python train.py --n_layer=12 --d_expert=64 --normalize_top_k=false --balance_loss=0.00435 --balance_bias=false --norm="rmsnorm" --rope_base=19200.0 --attn_scale=0.125 --beta1=0.9
Below are experts of layer 9 (counted from 0) of a mixture-of-experts language model. Rows are named router (the router's row for the expert), up (a neuron's input weights, with its number) and show model dimensions 160-239. Each number is 128 + 24 x the weight over its row's rms, rounded and kept within 0 to 255.
After each expert's rows: "comes after" lists some tokens at least twice as common just before its tokens as in all text. This comes from a sample of Wikipedia text that the model never trained on. Tokens count by the router's weight.

# expert 7
router [120 157 146 117 152 115  89 130 110 139 106 157  82 128 168 113 142 162 135  97 123 147 101 147 161 112 154 115  83 136 155 146 104 104 183 142 103 101 134 102 122 138 143  87 119 117 109 122 144 155 140 131 148 131 140  81 125 114  97 127 152 159 151  77  92 141 135 124 128 134 154 109 122 159 135  79 144 167 167 157]
up0 [ 83 134 127 123 159  93 133 140 145 150 211  93 141 119 128 174 118 132 107 125 150 144 141 122 213 128  92 148 129 116 119 107 171 162 161 160 159 105 148  99 104 117 144  92 140 130 147 133 146 144 156 117 141  97 164 135 105 129 139 129 112 103 120 129 102 101 110 102 192 165 136 154 116 126 107 142 110 121 111 114]
up1 [186 145 192 130 125 123 124 188 122 104 145  64 131 123 146 156 114 147 168 146 140 125 101 131 136  60 167 107 127 147 113 118 109 121 150 137 105 141 160 165 124 123 153 126 146 104 151 106 144 121 129 106 139 144 148  72  82 133 100 148 123 128 145 115 111 196 126  96 132 105 165 143 119 151 152 139 137 162 158 154]
up2 [109 132 137  90 101 112 117 142 116 163 127 117 106 105 129 191 150 113  97 125 106 149 131 133 118 145 132 108 107 140 110 132 175 147 121 160 117  85 111 125 107 148 135 160  57 128 185 111  93 125 116 162 132 100 114  92 121 143  84  71 132 139 116 148 125 132 128 134 160 184 130 166  93  99 127 125 124 117 152 153]
up3 [100 110  71 115 102 124 122 133 137 117 102 119 125 145 150  91 121 103 120 154 112 129 126 114 124 141 140 183 108 105 124  94 147 106  67 170 170  80 113 160 135 119 106 111  85 107 161 119 129 112  89 137 125 121  74 121 111 113  99 143 161 159  94 122 137 125  99 166 171 118 130 178 112 122 140 138 104  89  67 109]
up4 [119 180 120 128 132 118 118 120 129 118 139 122 122 123  74 115 116 150 131 143 123  88 115 133 139 153 163 157 128 151 115 151  94 114 129 125 132  96 110 181 103 149 126 149  97 119  88 131 120 118 125 150 111 130 139 138 128 111 105 127 130 121 128 110  95 166 144 146 123 127 106 103 133 137 123 138 105 161 124 138]
comes after: "0 ", " ", "0", "1", "2", "1 "

# expert 9
router [156 138 151 114 124 123 118  72 128 135 147 117 103  87 126 129 139 135 139  99 109 120 135 106 124 140 106 159 118 137 113 173 138 104 103 124 140  98 125 103 130 151 161 112 107 147  92 121 153 146 166 111 152  76 123  98 116 119  95 122 132 194 135 118 108 102 127 151 144 145 145 132  96 135 150 115 101 179 112 146]
up0 [129 124 102  62 135 108  74  98 153 111 165 118 131 124 110 110 140 103 142 117 125 135 161 133 104 121 114 146 116 123  67 143  82 126 128 107  94 121  98 134 127 142 129 118 131 121 147 145 138 175  99 113 117 125 116 133 127 116 136 122 146 152 119 178 150 105 123 102 121 137 114 107 101 157 162 154 100 120 132 110]
up1 [127 165 129 151 126  96 134 188 103 142 119 122  57 118 118 113 132  98  99 143 149 172 149 108 154  79 150 160 145 143 131 112  77 100 133 122  86 125  75 108 108 144 126 103 124 138 120 136 124 135 100 151 119 118  90 160 139 156  87 164 140 137 128 117 171 121 150 151 110 161 166 125 111  92 119 120 126 154 121 134]
up2 [130 128 161 162 141  99 174 127 130 129 113 135 163  88 141 117 135 137 113  96 112 139 119 152 143 158 123 122 145 120 117 191 126 129 158 186 138 113 159 129 123 114 148 130 103 111 160 139 125 183 157 147 114 136 125 123 120 142 121 161 108 128 154 137 146 129 140 129 112 131 151 131 147 109 127 144 126 158 133 116]
up3 [151 107 150 115  86 124 101 122 137 171  60 106  96 202 123  74 132 108 123  93 139 123 155  99 120 181 123 116 125 111 154 133 136 107 145 174 115 169 153 135 140 129 119 104 145 113 158 140 175 129 153 104 128  96 121 112 137 138 128 135 107 125 107 113 118 128 135 136 154 116 144 154 121 127 160 148 120 138 128 138]
up4 [128 119 139 134 127 153  89 125 134 164 154 110  71 141 105 116 130 147 105 139 111 125 168 108 135  75 106 134  95 141 130 149  91 155 110  98 169 134 135  97 111 158 139 146 137 149 159 117 123 129 130 135 120  79 171 104 126 131 152 138 132 132 126 124 121 143 137 149 128 116 129 147 104 115 138 125 121 171 135 144]
comes after: "| ", ", ", ": ", "- ", ". ", "of "

# expert 23
router [114 173 163  99 176  71 147 149 135 111 122 151  92 133 133 103 122 177 129  94 125 153 112  98 136 101 173  94  94 166 147 131  96 110 150 154 129 108  64 121 118 157 183 138 107 127 147 116 133 140 121  91 141 111 139 109 159 104 137 113 169 150 131 109 111 157 138 184 134 177 116 123 136 148 124  58  69 145 125 136]
up0 [176 123 104 123 140 116 144 146 105 133 117  97 110 156 148 142  90 158 135 135 154 146 149 121 132 111 129  97 108 112 174 178 159 104 153 132  96 112 180 149 125  97 136 131 146 120 135 124 113 128  83 126 114 130 104 119  95 104 112 124 114 126 122 183 138 124 140 153 143 152 116 153 162 165 135 122  89  93 114 134]
up1 [135 126 136  86 118 122 106 126 138 120 157 135 125 145 187 136 108  93 130 159 139 144 130 133 139 100 138 129  90  99 104  99 141 117 131 129 176 109 150  87 118 121 145  92  99 122 147 132 136  90 186  94 144 129 131 127 161 157 105 111 113 104 114 112  94 150 122 157 129 146 125 114 107 122 119 133 136 119 110  85]
up2 [130 138 121 133  93 140 142 140 145 150 134 143 127 124 134 137 103 127 139 123 145 120 114 134 118 145 107 154 141 116  87 120 102 118 132 145 132 152 117 146  52 140 128 111 102  92 143 121 186 140 126 121 129 139 123  81 116 102 110  98 152 148 102 148 120 160 150 119  96 152 146  87  93 166 113  54  96 135 103 175]
up3 [132 155 139 150 119 133 126 157 160 118  78 143 151  95 149 114 107 140 159 131  94 132 144 175 128  90 172 118 130 144 114 100 125 114 145 163  94  90  69 136 146 122 125 127 129 138 146 122 154  92 131 119 127 110 146  95 104 134 148 172 145 140 161 124 126 143 133 172 131 121 125 112 159 145 100 106  88 110 139 139]
up4 [108 139 110  89 114 102 161 123 121  91 177 125  85 130 160 114 156  95 102 110 135 162  89 173 127 123 167  97 106 144 144 125  92 147  87 138 153 128 104  81  77 143 140 147  76 108 127 124 148 134 183 137 164 151 132 134 148  96 148 117  69 104 174 130 125 159 125 145 118  92 105 154 122 162 130 150 115  92 120 105]
comes after: "|", "==", "\n\n", "- ", "== ", "See "

# expert 18
router [148 138 143  76 132 108 109 128 124 141 160 162 142  85 122 111 192 145 134 113 110 151 150 133 109  86 114  90 115 141 141 164 110 129 147 123 133 105  94 128 145 187 159 130 128 112 105 119 169 159 101 143 145 124  98 102 142  99  92 107 145 122 167  97 126 136 128 190 143  76 120 152 114 148 147 106 147 105 150 145]
up0 [136 105 163 181 159 133 124  97 146 112 169 127 131 120 130 179 165 135 168 145 107 106 153 138 108 143 114 184 111 139  94 112 140 158  99 180 106 104 114 122  65 157 145 155  79 135 111 152 160  96 137 138 127 124 177  80 130 105 144 121 121 134 128  98 127 155 155  92 127 113 165 140 140 105 156 105 126 168 137 114]
up1 [ 97 153 105 130 104  84  93 123 134 148 151  93 126 133 104  95  85  98 121 134 127 162 111 142 142 142 103 149 113 111 150 105 183 127 156 125 124  99  86 177 115 162 132  97 120 121 146 163 109 116 151  34 121  68  86  90 133 128  91 153 128 136 125 157 107 136 134 139 182 134 132 100 122 128 149  68 128 116 143 133]
up2 [158 148 131 115 125 135  92 139  94 104 132 158 107 126 117  89 135 144 158  95  94 103  93 103 115 126 167 161 110  98 116 116 148 126 133 117 136 102 128  78 134 114 122 160 131 106 149 130 126 143 109 128 160  99 141 115 171  83 107  61 100 156 116 108 147 106 127 119 146 135 127 128 131 144 147 133 143 141 149 123]
up3 [137 154 136 117 138 167 142 130 169 117 120 163 141 135 118 147 138 139 105 137 129 136 128 129 108  75 127 105 104 185 129 189 148  81 123 152 144 117 107 132 160 164 124 158 145 118 146 121 156 130 137  94 128 113 107 149 145 140 108 112 142 141 128 122 103 113 148  90 130 118 120 117 145 126 104 134 140 137 144 167]
up4 [141 152  90 121 103 131 164 123  99  97 133 143 120 148 141 169 170  96 146 124 125 120 135 138 119 130 160 164 172 157 129 129 137 118  62 134 111 151 120 121 105 117 149  82 162  94 152 115 154 143  92 129  85 155 119 121 145  86 144 133 164 124 114 128 116 152  73 157 151 158 116 142 129 112 136 143 147  92 109  96]
comes after: "| ", ".", "–", ":", "/ ", ","

# expert 35
router [136 148  90  90 135  96 117 127  91 122 106 100  98 125 155 133 153 119 152 107  97 146 161  85 135  97 126 105 128 137 124 188 119 138 123 112 140  63 123 136 119 110 144 135  68 115 118  84 127 177 175 145 129 100  96  92 127  97 106  87 148 170 125 111 143  90 161 152 173 124 133 158 127 126 146 106  95 160 160 157]
up0 [141 144 127 132 145 158 126 128  91 138 156 154 134 120 109  84 146  88 149 156 154 128 135  88 109 110 127 166 146 137 157 117 124 103 141 122 137 145 138 142 146 146  87  99 140 137 171  81 166 159 122 107 171 115 157 145 134 144 137  77 156 105 113 110 103  90 129 104 167 171 141  78 140 167 100 132 104 129 124 150]
up1 [141 150 112  91  77  93 146 148 130 141 104 154 123  95 145  85 153 101 147 101 171 187 156  63 164  76 169 148 148 115 162 143 137 114 120 151 116 108 138 115 149 131 148 135 138 133 127 106 122 118 144  81 133  98 100 145 131 121 106 155 149  95  95 121 116 130 149 123 173 155 133 150 107  95 117 138 107 151 195 137]
up2 [104 126 112 135 120 136 136 111 113 115 122  99 172  56 134 114  94 147 137 149 122 127 118 144 128  91 128 106 151 123 119 138 106 126 179 115 131  83 138 132 116 115 106 116 135 112 158 107 124 132 139 113  97 108 127  98 145 164 162 119 143 167 164 124 172 110 120 163 103 120 101 127 163 132 138 114  88 119 141 117]
up3 [137 160 118 132  94 101 162  96 111 169 131 106 155 154 162 155 120 110 107 112 128 151 169 149  80 143 120 145 160 127 150 178 104 101 130 134 125 128 100  67 151 150 123 115 119  77  59 129 117 172 128 138  96 151  90 141 104 104 118 115 159 153 147 130 112 141 115 123  88 144 146 149 135 124 130 126 132  94 107 174]
up4 [130 103 118 114 146  89 105 164 119 122  89 100  88 134 147 142 140 126 127 117 137 125 158  80 175  84 138 101 135 141 101 157  69 122 145 123 125  91 147  99 140 122 140 106  99 107 116 104 148 169 117 134 163 101 122  88 137 133 129 148 124 125 137 118 133 172 148 104 117 177 123 177 107 184 142  98 140 161 148 125]
comes after: "| ", "(", ".", ": ", "; ", "/"

# expert 5
router [137 168 142  89 131 110 130 130 114 146 102 107 119 130 134 120 120 139 138  97 125 178 160 110 131 103 100  95  74 161 155 161 121 128 167  82 122 124 145 118 147 101 107 140 141 123 114  76 138 149 155 161 178 126 147 125 154  98 129  97 148 153 166 129 141 146  81 127 164 116  95 118 138 130 128 108 121 121 140 132]
up0 [125 131 137 169  94  80 156 145 165  97 171 174 133 127 102 112 115 132 154 107 121 107 143 141 138 121 147 137  85 131  96 105 127 133 140 106 106 156 101 143 107 158 127 125 103 124 159 172 128 111 176 125 138 116 134 137 141  94 129  92 144 116 162 140 131 131 155 161 121 118 144 152 124 136 153  91 130 140  76 138]
up1 [147 142 119 130 159 146 176 121  80 135 123 154 107 126 157 115 146 125 125 120 139 128 178 117 122 111 106 130 123 120 151 132  75 126 102  66 117 152 122 142 114 160 109 151 132  92 138  85 116 169 108 193 125 139 148 101 126 145 107 110 147 159 161 136 148 145 118 139 137  93  64  80 161 125 129 114  93 131  98 116]
up2 [143 129 214 120 125 135 149 115 135  73 119 122  96 140 185 127 119 148 135 123 134 110 124 110 101 113 117 131 131 117 149  81  94 124 120 119 144 123 113 139 118 133 108 147 102 154 116 100 142 127 112 150 159 125 113  92 186 140 164  89  92 115 128 144 139  89 129 120 129 132 130 122 139 155 140 135 127  97 135 142]
up3 [150 176 158 165 153 108 153 116  76 110 121 135 125 125  87 140 121 134 127 140  93 126 144 153 121 125 104 100 153 152 112  95 145  88 167 102 121  99 150  76 149 118 163 105 123 103 159 130 127  89 145 158 137 132 145 114 102 157 103 164 114 142 155 106 113  93  98 144 149 105 120  93  89 167 121 134 148 187 148 147]
up4 [136 134  99 150 134 130 116 145 120 135 152  83 165 109 175 125 107 118 103 139  95 140 118 126 116 108 112 183 136 125  95  81 170  97 170 142 155 119 137 132 163 157 127  87 121 132 107 122 134 147 137 153 101 131 147 131 169 134 135 132 103 148  90  88 151 110 227 160 184 144 125 159 138 125 155 136 134 118 112 112]
comes after: "|", ".", ")", "==", "\n", "==="

# expert 37
router [116 149 131  96 128 109 114 114  71 131  96 125 119 118 122 110 147 146 168 115  94 127 118 107 130  94 167 164 106 158 167 102 153  98 144 122 135  94 100 131  94 113 151 129 134 102 120  95 182 124 109  87 102 101 110 143 168 120  82 142 144 153 113 139 134 111 132 142 167  77 137 168 139 154 143  91 128 137 122 145]
up0 [126 196 158 125  74 102 115 125 107 146 107 132 115 143 136 136 133 120 151  63 124 163 121  97 136 132 150 118 166 112 133 107 172 123 143 196 173 108 129 151 154 133  95 114 152 141  74 100  68 138 119 129 127 141 108 119 122 104 102  80 120 141 104  99 127 130 155 163 146 119 130 117 128 147 190 134 109  96 124  96]
up1 [120 166 124 149 137 130 101 159  74 117 157 137 130 116 108 124  93 121 169  88 138 127 154 119 161 144 151  99 140 133 157 144 143 141 127 124 145 142 117 134 137 140 181 146 110 178 123 122 131 115  95 151 156 145  64  94 161 115 127 144 133  83 109 130 141 134 149 132  91 102 124 100 120 116 156 143 132 170 145  67]
up2 [117 155 158 129 117  95 138 116 137 173 164 105 128  67 115 104 149  93 108 107 111 114 129  93 133 144 135 105 111 124 129 119 115 105 148 131 119 135 144 115 119 108 125 132 148 173 123 113 138 159 122 135 102  95 160  85 146 132  97  74 148 157 142 130 128 125 132 129 190 109  84 147 121 129 169 102 140 134 120 111]
up3 [106 163 112 127 170 113 119 130 164 151 143 131 121 143 166 139 123 112 128  86 127 125 126  87 161  88 119 112 171 137 161 134 110 164 140 137 113 118 126  85 143  95 132 103 140 131  75  62 158 151 131 137 155 117  98 120 195 125 166 130 126 169  99 108  88 128 141 141 127 106 141 114 124 129 116 118 160 136 124 137]
up4 [118  84 155  81 127 108 124 118 129 180 107 114 142 132 101 117 139 131 140 162 161 111 147  96 142  91 124 117 100 120 152 138  90  91 139 130 170 153 112 123  67 149 110 151 110  86  89 148 141 116  92 119 142  81 106 125 124 162 119 117 136 114 101 126 125 145  57 143 191 145 120 161  99  93 147 113  74 106 117  88]
comes after: "| ", "(", "in ", ",", "–", ", "

# expert 1
router [115 147 154 111 111 109 143  96 125 126 104 146 115 118 133  98 115 161 143 121 106 157 138 130 173 100 142 119 129 115 134 157 103 109 159 122 111  97 132 112 165 143 152 114 102 143 100 109 151 150 149 149 212 146 117 104 135 103  91 122 143 160 131 113 168 141 132 153 136 126  87 145 142 143 138 147 110 134 127 128]
up0 [120 119 174 144 131 168 147 151  98 210 118 127  88 153 108 146 133 128 153 126 115 112 143  89 134 103 143 103 139 110 106 169 134 165 170 128 118 103 130  98 142 129 127 144 143 134 115 104 181 109 146  99 138 124 127  83 155 144 118 119 119 145 127  99 120 130 118 129 143  98 119 125 126 144 151  58 115 131 167 123]
up1 [182 118 135 121 133 107 128 156  94 158 163 138 143 125 114 163 136 160 127 143 142 160 117 141 152 113 156 163 135 132 194 116 154  80 104 194 122 142 112 117 101 124 147 134  92 138 159 171 108 135 121 105 123 172 134 118 149 128 116 137  99 121 116  92 178 145 128 117  90 107 141 102 121 109 131 115 109  90 103 124]
up2 [132  97 108  90 171 109 149 121 159 128 115 145 190 157 111 101 113 162 142 119 118 158 160 136 175  96 107 137 161 145  94 150 125 133 131 110 134 127 150 112 159 136 137 163 118  87 124 147 151 108 120 132 151 130 119 106  97 158  96 137 109 126 129 120 136 105 122 112 123 173 145 155 113 149 136 153 116 137 150 161]
up3 [109 108  90 144 136 126 109 135 126  98  59 114 119 127 166 153 101 150 114  80 128 133 163 100 156 138 154 150 145 121 123 152 103 113 124 110 134 144 122 113 163  99 112 119 142 103 120 101 149 150 110 168 143 114 128 138 174 159 160 100 123 132 128 104 160 151 146 162 105 166 108 163 145 137 119 136  89 104 148 120]
up4 [144 152 115 144 121 101 131  89 113 139 147 140 106  95 167 104 136 107 142 162 160  99 181 113 106 126 138 175 147 147  84 141 149 156 153 134 111 136 101 109  89 161 110 168 114 149 160 127 138 176 132 112 157 104  87 122 127 112 115  95 174 107 153 111 141 100 111 114 104 157 156 162  96 128 171 172 104 167 128 124]
comes after: "of ", "in ", "the ", "at ", ". ", "to "

# expert 25
router [ 99 154 170 108 136 114 118 102  84 102 119 142 103  95 111 127 123 153 167 125  64 153 164 141 138 101 167 122  70 160 119 135 128 112 137 100 154 106 108 105 150 154 149 151 143 108 157 140 133 130 117 161 167 110 101 108 158 150 101 141 139 152 160  68 168 159  90 136 139  78  93 104 150 163 142 109 112 151 134 165]
up0 [103 153 191 127 140 149 142 161 120 113 110 123  79 105 112  82 161 139 144 145 140 192 107 133 100 110 103 131 118  82 153 125 135 154 168  97 151 119 121 107 141 136 169 138 163 117 130 173 150 100 150 119  96 103 173 166 152 141 123 119 119 164  91 138 148 140 136 112 129 108 112 106 155 156 115  96 127 153 151 147]
up1 [147 123 177 101 138 106 127 101  94 133 131 103 119 107 110  93 137 165 125 143  78 136 155 125 165  90 164 107 134 136 160 142 158 107 110 114 131 105 139 136  96 148 113 102 158 104 126 128 138 129 146 117 121 130 106 122 138 130 105 144 138 140 152 135 118 114  85 103 129 156 135 126 122 120  90 116 106 122 138 128]
up2 [160 165 106 123 118 131 142 140 146  95  79 138 103  76  98 103 157 165 137 129 145 122 141 115 214 122  94  87 130 102 149 147 153 145  95 101 119 151 151 114 143 154 130 116 127 123 100 121 158 125 126  79 135 132 141 130 108 127 134 149 141 152 100  98 125 131 138 114 138 134 101 114  99 178 102 119 103 140 152 157]
up3 [159 142  88  89 144 114 134 121 132 156 134 125 173 152 123 139 138 139 108 138  95 123 123 105 129 107 134 139 188 107 100 163 133  95  90 115 111 115 120 145 168 143 193 122 128 121 137 127  85 139 104 133 120 100 121 123 114 118 153 144 116 177 133  97 122 113 109 158 141 100 110 129 153 147 153 134 134 147 158 120]
up4 [132  82 121 158 137 121 144  92  93  93 113  98  78 152 171 158 133 167 144 142  98 186 150 108 113 140 171  68 106 106 119 122 171 101 104  90 148 149 157 170 149 120 146 111 147 130 124 142 140 112 153 127 110 138  84 111 150 126 117 135 127  87 145 118 109 137 148 170 157 127 135 136 118 138 143 131 113 130 139 125]
comes after: "- ", "| ", "(", "201", "–", "200"

# expert 39
router [144 161 192 122 130 130 107 106  50 141  95 144 121 111 110 117 127 173 129  98 115 118 110 152 114 122 135  94 107 156 143 104 120 110 136 100 151 117 136 119 149  87 163 113 101 118 132 104 122 145 133 108 182  95 135 151 152 124 100 134 132 144 129  76 109 160 114 144 126 112  93 114 153 142 118  77 129 134 109 162]
up0 [145 154 144 122 158 143  95 124  72  96 122 131 108 142  88  84 148 172 145 130 148 124 153 141 131 113  75 145 139 174 127 117  94  88 141 125 117 151 139 123 141 168 140  94  81 115 147 129 160 123 151 145 123 100 127 162 127 132 173 162 149 135 117 142 163 127 161 127 122 101 143 123 149 116 127 149  78 130  95 120]
up1 [139 148  91 143 147 100 131  86 177 147 109 126 137  89  78 130 112 141 147 131 109 125 138 120 148 149 164 119 129 109  94 113 162 114 110 127 122 107 109 170 119 125 109 130 150 131 142 107 120 118 136 112 127  80 123 106 151 128 147 108 151 134 128 128 108  97 102 168 108 127 142 142 139 126 121  92 103 134 117 127]
up2 [ 91 139 117 128 106 122 152 103 113  94 111 137 142 146 121 150 122 143 121 157 119 108 140 160 154 109 125 128 104 142 165 137 154 116  87 133 129 141 156 142 130 180  84  98 130 136 136 123 203 120 171 163 148 125 129  76 143 168 145  96 136 167 116 145 124 134 153 107 102 124  97  97 135 107 120 132 119 137 118 114]
up3 [137 119 147 128 131 125 149 150 128 183 100 116 149  59  89 127 158 109 124 102 127 141  86  97 138 156  96 128 120 135 176 124 156 130 152 155 133 112  98 142 164 102 108 134  81 132 107 123 135 163 134 117 122 123 112 170 140 132 121 120 168 144 113  69 109 145 126 119 112 132 111 116 149 130 119  81 128  77 141 158]
up4 [155 132 135 127 127 103 139 135 109 151 138 160 119 151 117 130 175 155 145  95 135 107 124 120 121 109 172 113 139 138 101 148 132  87 145 107 121 147  92 134 128 140 155  96 132 138 110 132 141 110 137 113 134 153 107 104 126 145 137 157  92 118 144 107  98 138 139 163 164 120 131 151 126 125 140 107 145 120 171 133]
comes after: "\n", "- ", "He ", "/ ", "he ", "Height"

# expert 36
router [109 131 125  77 150 108 126  91 129 146 134 111 128 100 153 100 124 150 148 101 162 136 175 105 152 121 129 103 107 125 161 136 117 104 130 126 162 111 120 132 110 116 156 103 135 116 114 121 141 123 113 148 109 115 114 101 174 109 137 134 143 176 147  94 124  85 101 186 136 151 132 135 103 147 183  91 137 143 127 105]
up0 [104  94 127  89 129 122 177 131 122 165 193 129  82 103 180 134 123 104 143  88 145 130 124 118 101 153 120  79  91 109 151 105 130 126 118 134 138 121 134 137 161  99 152  58 122 108 154 124 112 119  89 163 120  92 117 183 147 126 132 117 144 123 145 132 119 121 118 122 140 146 111 104 144 167 176 151 101 123  93 125]
up1 [130 203 123 116 135 162 119 163 116 116 156  87  20 120 143 116  96 107 150 143 104 123 128  98 105 136 178 137 130 129 166 107 178 117  96 147 124 132 141 143  96 139 127 162 135 106 126 134 152 130 104 132 123 125  87 116 117 140 136  97 111 137 167 140 137 158 135 157 121 135 137 127 160  79  91 185  90 164 156 152]
up2 [140 139 155 114 103 137 115 115 123 100 112 100 112 115 148 142  97 149 110 147 146 117 147  82 106 133 110 127 118 103 125 150 118 145 108 121 149 178  85 147 160 126 121  96  85  64 119 117  97 141  90  94 123  97 145 122 117 126 127 117 118 134 129 103 135 101  85 118  88 130  71 154 128  94 161 105 132 163 111 118]
up3 [150 148 100 106 134 132 114  70 120 152 122 101 136 127 131 109 139 126 156 109 139 133 103 166 144 111 126 136 148 129 125  95 136 120 149 110 142 101 117  61 123 133 136 145  99 167 105 171 153  78  97 148 119 129 166 157 177 104 147 158 104 132 115 134 140 105 119 117 176  92 133 150 164 134 112 130 125 116 143 145]
up4 [124  88 124 100 136 135  97  91 118 176 135 102 105 141 151 100  94 103 128 165 131 136 157 149 188 119  99 150 137 141 130 178  78 128 132 155 124 134 122 124 180  90  99  57  86 115 145 134 137 127 120 134 101 123 171 149 166 158  89 100 141 154 129 141  99 128 126 125 137 132  96 143  75 116 160 143 138 137 144  96]
comes after: "the ", "a ", "The ", "and ", "\"", "is "

# expert 2
router [ 91 148 115  94 146  98 120 110 103 155 156 155  89 131 131 142 116 123 132  80 118 152 132 100 129 119 131 112 104 155 157  96 134 135 118 105 155  94  97 129 124 129 148 102 115 109 147  97 150 151 126  79 168  83 111  96 141  88  99 115 137 157 146 124 183 137  83 165 162  98 126 152  87 133 130 113  92 144 168 137]
up0 [110 174  95 109 122 131 127 123 131 128 152 157 139 123 128 119 140 148 128 161 108 166 142 121 116 154 136 157 132 191 140 164 116 122 106 139 108 153 127 113 135 128 146 186 165  91 104 111 102 112 152 163 121 147 148 127 132 126 109 102 163 124 177 125 198 129 116 163 101 173 130 100 131 124 129 126  59 126 127 147]
up1 [112  86 142 115 124 100  52 126 115 184 103 125  66 143 127 114 129 156 109 173 145 107 144 114 141 139 124 150 159 140  98 116 150 117 108 110  80 119 113 107 117 115 135 105 185  97 136 139 135 151 110 138  85 115 120 172 146 114 137 132 125 122 122 115 159 118 103 124 117 142  94 144  82  95 131 129 124 117 154 124]
up2 [151  80 150 144 165 146  86 116 136 102 170 122 151 131 167 128  67  91 125 135 124 114  94 108 142 112 108 150 114 117 149 156 128 131 131 131 143 143 124 161 119 117 123 138 105 144  84 122 113 132  60  99 104  89 111 117 179 131 128  96 128 101 149 142 103 142 165 110 151  98 150 100 121 108 177 101 157 130 114  99]
up3 [137 124  98 118  87 101 124 144 137 137 112 107  87 132 122 143 124 138 149 138 120 158 124 137 141 103 169  95  85 136 148 129 144  97 122 114 124 144  91 140  89 160 128  93 133 128 144  62 110 136 100 146 148 141 105  87 146  96 122 125 169 129 136 157 184 146 142 138 116 127 119 137 113 107 121 128 142 150 122 126]
up4 [154 153  90 133 132  73 124 106  99 129 142  97 103 115  77 126 170 130 163 140 124 152 140 138 120 142 120 125 111 142 132 116  80 118 117 152 126 109  89 157 137 151 131 134 102 160 114 132 115 132 135  90  94 147 144 133  82 133  95 114 147 158 162 163 156 115 170 110 178 110 142 128 113 131 133 156 124 173 124 119]
comes after: "\n", "\n\n", " ", ")", "|", ") "

# expert 32
router [164 149 158 119 147  93 113 109 131 121 118 119 111 143 138 116 125 130 133 143  86 141 124 120 129 124 131 115 123 172 155 136  93  90 122 121 103 148 133 106 132  99 145 143 121 105 100 111 164 164 128 140 146  89 125 116 129  88  93 105 142 152 170 127 133 121 113 129 167 110 112 134  81 164 175 116 158 127 145 134]
up0 [125 165 152 134 106  70 136 134 125 104 128 142 141 134 133  81 139 110 139 138 128 119 178  92 172 134 138 115 134 153 158 122 137 100 105 101 116 121 107 134 146 137 112  73 135 155 154 103 145 121 141 166 107 131 127 107  90 132  86 101 143 102  84 101 117 157 110 123  87 116 125 129 157 117 105 130 119 150 131 129]
up1 [133 148 133  90 117 125  77 148 109 111 128  94 113 130 151 100  90 145 156 140 136 115 160 110  93 118 110 121  88 150 134 120 106 144 120 136 134 124 102 144  96 141 111 140  95  72 129 139 143 122 117 114  92 165 131 182 125 159 150 151 120 125 162 105  85 160  98 176 132 124 127 129 159 133 102 106 152 121 106 125]
up2 [171 109  91 119 116 137 156 139 126  86 141  99 109 128 122  89 111 168 124 177 144 140 115 155 102  69 119 141 111 146 132 112  92 145 125 102 132 164 139 177 119 113 122 139 159 105 144 136 136 164 114 130 103 126 130 154 139 133 186 133 159 152 156 133  84 137 124 122 104 101 121 132 140 120 166  92 111  92 129 120]
up3 [116 129 163 116 137  81  93 111 153 108  78 122 133 118 104  95 136  94 138 129 103 150 144 137 142 130 112 175 134 129 107  84 112 130 139 173 121 105 133 161  99 145 147 140 142 134 117 147 145 126 149 135 144 136 130 130 110 121 102 107 131 143 144 142 136 141 132 157 127 156 140 121 130 163 149 115 125 121 155 135]
up4 [155 177  81  99 164 130  69 139 111  95 109 161 153 133 177 134  73 173 130 173  92 130 133 142  64 139 109 136 134 148  96 105 162 132  78 112 149 139 134 145 159 157 119 146 122  92 114 129 175  90 115 139 112 126 116  94 150 141 150 120 117 131 172 115 136 123 131  72 155 123 100 117 121  72 139 152 131 118 125 112]
comes after: " ", "\n", ") ", "1 ", "0 ", "2 "

# expert 3
router [157 135 137  93 134 100 146 132 155 147 115 114 101  83 122 126 146 135 129 144  58 178 122 125 131 112 178 128 158 135 155 119 155 122 130 120 147 111 135 111 159 149 126 112 100  99 126 122 136 135 182 109 150  99 127  75 148  93 126 115 148 174 145  84 120 107 126 155 135  97 112 105  88 147 141 134 100 137 159 163]
up0 [106 110 116 112 122 104 123 120 149 127  83 111 137  89 145 120  69 144 144 124 126 164 128  91  92  89 132 104 132 122 119 124 134 154 107 117 170 121 139 149 105 118 107 145 140 151 108  95 113 168 159 102 107 133 170 152  96 137 132 101 145 149 124 131 122 123 124 142 137 109  99 148  97 117 168 115 132 136 153 104]
up1 [114 155 107 125 102 163 124 130 135  95 130 171  92 102 138 133 151 164 112 162 128  99 162 149 152 128 109 160 138 125 163 116  94 121 108 138 117 108 118 113  99 127 115 147  90 112 144 153 162 138 170 151 116 104 133 155 116  77 127 118 117 144 141  89 135  83 116 159  96  98 143  88 156 142 158 139  93 142 112 140]
up2 [101 158 114 120 102 118 163 112 138 121 104 101 125 123 114 116 130 108 113 157 120 141 127 154 120 143 116 120 108 151 170 166 133 151 136 153 156  96 146 116  44 153 111 147 150  97 143 154 137 122  85 127 129 125  85 135 167 160 130 142 135 130 164 151 148  84  85 117 161 135 130 150 164 107 141 140 139 131 128  83]
up3 [116 125 175 170 159 147 160 136 158 143 129 144 131 161 158 113 176 163 126  76 150 150 164  95 145 105 109 142 132 157 150 152 149 115 160 132 144 131 164 105 151 143  87 137 122 101 152 104 149 115 106 153 115 113 119 119 125 113 142 126 109  97 134 129 103 102 163 136 123 113 144 102  82 132 177 117 118  96 116 122]
up4 [152 170 110  83 126 142 120 145 137 124  99 130  92 150 126  97 167 137 149 130 134 104 150 105 185 119 130 132 119 138 116  53 129 136 182 177 128 121 149 146 123 151 128 138  72 118  91 137 120 126 133 146 151 118 120 118 181 147 154  82  91 115 143 116 131 106  90  83 113 154 137  90 162 189 112 139  65 136 112 169]
comes after: "the ", "a ", "C", "s ", "F", "his "